{"n_layer": 8, "d_model": 384, "n_experts": 48, "experts_per_token": 2, "d_expert": 128, "d_shared_expert": 128, "activation": "swiglu", "moe_layers": [2, 3, 4, 5, 6, 7], "router_score": "sigmoid", "normalize_top_k": true, "routed_scale": 1.5, "balance_loss": 0.00163, "balance_bias": true, "n_groups": 4, "groups_per_token": 1, "init_std_router": 0.00778, "lr_router": 0.000345, "vocab_size": 50257, "norm": "rmsnorm", "norm_eps": 1e-05, "tie_embeddings": "early", "optimizer": "muon_variant", "lr": 0.00461, "beta1": 0.93, "grad_clip": 1.0, "batch_tokens": [16384, 32768, 49152], "seq_len": 2048, "train_tokens": 262000000, "steps": 9025, "dataset": "wikipedia_en"}
Below are experts of layer 4 (counted from 0) of a mixture-of-experts language model. Rows are named router (the router's row for the expert) and show model dimensions 0-95. Each number is 500 + 25 x the weight over its row's rms, rounded and kept within 0 to 999. Numbers have three digits each.
After each expert's rows: a language model's description of what the expert responds to; "comes before" lists some tokens at least twice as common just after its tokens as in all text. This comes from a sample of Wikipedia text that the model never trained on. Tokens count by the router's weight.

# expert 9
router:476443518490552486519467516484542529501526513478501465491547506486523468482490494486511542497474498515467482564488483505489517488475487513524469500495469449471527506480500512468523509485486462472531512504491460490499506537519473487489485494571510503507521522512465514530535477463479515481
It responds to: List and row boundaries
comes before: "-", "|", "\n", " -", " ", " ?"

# expert 12
router:509486527463527476501466500501569518491538510543503473523527492506473480499473538497516549487531472490475508502480497500490469462489469509519508492522455464475538510466471522509483466455504469511507515506491497503500499530548445450505486486494525466517464490450468482465498473486495476470
It responds to: Person names, pronouns
comes before: " was", "'s", " is", " has", " had", ":"

# expert 5
router:470431488476549484503456532491542522497546544475503522511525493510521460494506502495517562455558507500491490552499513535474502501506469531484454492508503489476521501462510466483543496480475510518524499556471497508489524533549502488473471474522522506523512496485495482521483478492485511471
It responds to: Table pipes and spans
comes before: "\n", "|", " ", " 0", " /", " —"

# expert 41
router:500470563447555496561473538477540522496566521493508470516521489526488523476495495492480556457531509522476476529502480525488505438486488489488486494539461482461529519467506513535491492494514488503530495496445508477532461492512462461475517532541494499512526530513496452497508508498477461502
It responds to: Table cell numbers
comes before: " |", " votes", " hold", " been", "\n ", " gain"

# expert 11
router:490472550492538482543476513481547514507534554524498455539508465473453512458489485504499561491473527492475508519489488524464538465521501482517484513538454466485552534491476482513503480503514468466493540545489482477513525524556486469550538484493495448528533526486520467474475498524498441447
It responds to: Clause-linking words
comes before: " he", " the", " it", " she", " they", " was"

# expert 30
router:483495500460530521491443522494538547474540506547503477517540515491497490493480500488506529448503432499540533504493488487494527460512448485483473503500443472486525497466498490496503470518493509509515518521527463547512528494512498477483508495494517489511506523477481493483488535504474454496
It responds to: Narrative action verbs
comes before: " to", " in", " the", " a", " on", " with"

# expert 14
router:492470515485579470517472516481558525506520548525505475531539522492500510492497501519526544460467462530474485525526473522485516505493498461515500506514471504483509500497526533496533512491498478500519476534473458459517514521533481499497501500516545478555514551489474491514518481528486468428
It responds to: Sentence-ending tokens
comes before: "\n", " The", " He", " In", " It", " She"

# expert 31
router:500468519433535484515456560464549514482568524472505472519523487505490492483501502467476510478504541509497446554513468538470509527497515486511471479516474519486510508437505531488512496501525486503514492514449466492514494479541466497478507507544516521540512525514494470482511432492485467463
It responds to: Table cell separators
comes before: " ", "\n", " 0", "|", " 1", " —"

# expert 21
router:480520538454530462529453527485529510440526517553482487506521447525512519465499516512503513454508486501541498475487442468503536471528483466497522491519487496460496490513487479478458446510493483488493573502525516537502483524515494490503518492500488465477486469509488491505479520526470490513
It responds to: Verbs and participle suffixes
comes before: " to", " in", " by", " with", " for", " on"

# expert 13
router:500447495457562491506464559502513535465529510492490456524548499498524500440495465495493544461517500480484484534518505535524538460456490490483443494528456461479517503479503505491521485505477542490493535484452472508497503521538509503475498497545521509506491520513500482511487491478477510481
It responds to: Entry-final places and years
comes before: " |", "\n", ")", ";", " –", " by"

# expert 24
router:473470515467551485539461497479551506488548564483537506525516516483481520485483521470508532478514519493492492482531515528495533470498463484471460461466476511501511503497532505505519500457477510531522513495477511465496482549574484473496470508532475481504499484482484455507457476495497517485
It responds to: Numbers in data
comes before: " |", "|", " m", ";", ".5", "7"

# expert 44
router:482485550477573472524449458513546563480505512568510448505548452520526512450507487488508540457507487502479466536489488493490500436531496457517494504525476520476539499499491515518504468494528476489468543507478462500504500544496477499504503487504526434519518494490446502501478476482506479461
It responds to: Plural general nouns
comes before: " and", " in", "s.", ".", "s,", " are"